config = dict(
    experts_per_token=2,
    hidden_act='swiglu',
    moe_layers=[0, 1, 2, 3, 4, 5, 6, 7, 8, 9, 10, 11],
    router_score='softmax',
    router_z_loss=0.0001,
    init_std_router=0.0112,
    norm_eps=1e-06,
    rope_theta=10000.0,
    rope_fraction=1.0,
    schedule='wsd',
    batch_tokens=131072,
)
Below are experts of layer 9 (counted from 0) of a mixture-of-experts language model. Rows are named router (the router's row for the expert), down (a neuron's output weights, with its number) and show model dimensions 0-255. Each number is 200 + 40 x the weight over its row's rms, rounded and kept within 0 to 999.
Before each expert's rows: "comes before" lists some tokens at least twice as common just after its tokens as in all text. This comes from a sample of Wikipedia text that the model never trained on. Tokens count by the router's weight.

# expert 82
comes before: "the ", "201", "200", "a ", "199", "his "
router,195,267,171,162,170,145,254,237,109,163,190,185,235,224,177,182,247,180,214,216,228,148,200,200,260,192,203,134,241,212,194,235,187,252,161,153,154,236,75,149,263,236,198,159,152,194,237,127,202,207,298,169,235,171,203,169,201,200,209,193,276,189,145,183,198,180,257,177,253,135,157,231,190,150,267,197,176,191,242,232,204,251,246,167,171,215,210,175,215,279,132,196,175,190,114,238,197,213,246,154,220,274,199,249,191,195,245,152,225,162,193,194,143,196,125,232,182,248,224,220,114,189,183,182,200,201,221,167,253,128,208,238,158,263,215,295,243,195,218,231,165,202,218,144,233,171,187,183,197,191,204,193,203,221,161,196,130,207,180,214,214,104,234,195,209,199,155,253,165,183,174,225,206,270,210,175,176,196,203,270,232,193,209,135,173,158,208,184,167,147,256,276,154,189,242,144,205,229,248,133,187,251,210,220,243,125,207,260,219,237,199,196,189,177,265,139,217,181,238,221,211,269,238,129,263,194,242,220,247,148,281,145,187,153,228,260,292,201,180,189,227,187,216,181,171,208,279,199,223,192,220,230,190,262,236,259
down0,190,230,236,211,207,202,281,209,197,154,180,173,207,256,233,178,175,231,134,287,206,225,208,218,200,233,154,162,111,225,241,206,212,210,262,176,223,216,194,175,231,270,168,199,216,269,185,230,133,192,236,187,189,320,256,165,220,189,197,305,228,177,226,194,224,203,257,173,250,232,220,189,226,212,180,206,192,224,180,169,244,272,116,218,180,187,119,174,151,167,225,128,200,106,152,233,185,177,274,154,186,241,196,242,174,218,223,182,197,233,135,210,195,203,206,227,184,163,217,150,182,206,211,210,189,243,214,216,238,258,254,190,171,171,194,226,181,224,185,198,222,202,318,206,174,138,278,220,171,153,183,203,256,173,214,215,174,192,208,222,209,260,262,183,216,188,202,193,248,172,258,174,214,180,229,264,188,271,238,221,156,203,180,155,121,210,158,116,247,96,262,149,263,220,247,201,150,265,166,220,208,227,171,162,231,167,208,194,223,217,200,272,215,146,237,215,207,254,136,154,192,210,281,214,177,209,276,176,191,174,121,186,230,100,165,183,104,203,216,251,145,198,223,164,167,88,218,187,223,231,189,229,212,195,232,232

# expert 93
comes before: "the ", "201", "200", "a ", "199", "198"
router,179,264,193,147,152,148,240,226,145,193,186,191,221,228,190,174,254,183,231,212,222,114,243,200,240,161,167,142,208,185,159,236,186,268,195,152,180,198,104,187,245,241,213,123,187,218,244,140,183,191,297,172,182,186,162,156,199,204,185,193,231,219,153,161,183,153,205,171,278,157,165,219,212,144,267,182,146,201,239,244,206,230,217,172,165,238,166,163,233,281,147,207,207,206,103,227,219,207,279,137,188,288,187,259,168,214,206,189,208,190,210,172,164,209,91,251,200,278,224,248,158,194,180,180,219,173,214,181,238,133,221,220,166,257,197,291,241,199,236,245,167,191,219,143,237,164,171,215,226,188,206,213,197,199,154,192,175,228,188,238,189,113,225,198,268,221,170,268,150,135,142,228,227,286,195,177,180,183,208,245,223,209,215,167,150,154,211,185,162,164,250,242,130,163,236,154,203,253,239,152,178,212,243,209,225,158,247,236,227,252,248,235,201,186,278,168,220,174,223,224,218,265,237,184,270,183,262,237,226,146,249,164,180,185,257,288,288,209,146,180,227,180,216,177,159,200,273,199,198,218,214,243,158,270,235,238
down0,214,163,192,226,220,209,208,236,207,177,201,162,278,254,171,208,190,157,161,193,191,189,185,184,227,184,196,211,238,141,176,224,145,169,146,227,190,185,153,220,170,157,284,92,180,169,241,212,250,238,209,175,251,220,198,211,159,200,199,245,214,188,155,239,131,183,179,179,179,282,191,210,199,228,200,153,166,222,205,164,167,199,225,242,230,223,153,122,259,266,141,206,233,160,195,237,173,179,231,174,252,209,210,204,206,182,210,201,189,221,252,254,161,239,197,206,151,210,181,209,226,141,145,223,151,157,210,147,189,183,225,95,199,213,249,184,173,186,202,229,259,199,188,142,204,254,247,225,196,266,218,213,107,268,221,197,220,286,90,155,146,189,204,175,160,169,231,120,191,161,132,252,219,148,225,257,224,88,154,128,274,195,233,214,198,146,216,197,84,207,207,132,247,173,123,162,190,231,215,204,171,218,236,207,166,235,167,181,213,233,184,245,149,274,221,213,191,206,205,93,181,205,154,202,210,177,123,157,306,255,223,195,222,197,177,194,213,179,246,254,112,259,149,177,171,218,192,162,213,204,256,189,223,142,137,218

# expert 91
comes before: "be ", "the ", "have ", "take ", "make ", "not "
router,180,234,182,172,153,211,198,216,159,192,191,154,209,257,160,186,181,168,210,221,235,169,243,181,227,142,276,176,249,180,203,294,171,178,194,223,141,187,139,149,268,284,226,197,230,116,225,162,170,217,261,246,214,171,215,189,205,189,200,231,212,210,191,160,209,188,240,143,275,179,170,199,267,194,319,175,153,136,215,193,245,234,232,131,174,196,196,186,238,259,161,196,219,213,147,264,225,187,241,138,194,233,227,239,251,215,241,145,211,211,235,178,151,160,148,236,175,223,191,213,153,139,141,176,210,193,196,164,254,186,204,217,169,230,183,275,207,167,186,247,195,203,201,159,198,136,226,239,196,190,242,252,157,217,194,216,132,212,152,163,254,173,207,187,196,205,171,256,157,208,185,192,225,214,143,224,178,223,198,270,251,179,279,173,114,136,170,154,172,139,238,207,160,170,185,126,203,193,261,200,193,201,222,181,270,182,196,203,236,256,148,176,142,221,220,167,188,254,245,272,233,200,246,175,266,158,263,216,233,155,308,139,175,201,198,241,303,187,165,247,262,200,208,283,210,224,289,137,188,189,164,293,139,245,212,196
down0,186,179,213,204,246,171,245,212,272,185,276,183,128,230,225,202,174,197,187,166,253,118,216,188,237,214,193,172,180,158,156,148,239,190,223,163,132,186,222,189,254,219,243,192,197,220,211,156,142,146,187,197,234,186,174,188,202,209,157,127,246,264,175,204,214,149,162,194,209,226,292,162,128,173,160,151,283,247,216,265,183,203,202,211,261,167,169,200,261,148,215,172,240,184,160,287,199,86,242,199,175,250,178,263,257,221,207,141,252,161,158,186,191,216,225,217,228,235,179,209,258,195,241,239,219,172,139,158,181,228,143,198,264,211,212,153,127,259,181,222,197,167,123,171,151,199,159,272,193,184,188,223,214,187,189,160,225,260,177,230,333,207,216,209,216,239,240,227,230,167,232,153,190,202,214,258,184,240,195,195,139,145,162,219,229,228,211,139,162,174,220,236,232,187,230,215,214,180,119,186,167,163,199,162,213,262,308,170,150,273,193,172,216,117,263,181,191,196,259,134,181,182,241,214,227,196,158,168,220,238,163,138,248,200,178,193,140,284,197,228,209,172,203,221,240,283,248,220,197,229,222,285,221,256,215,163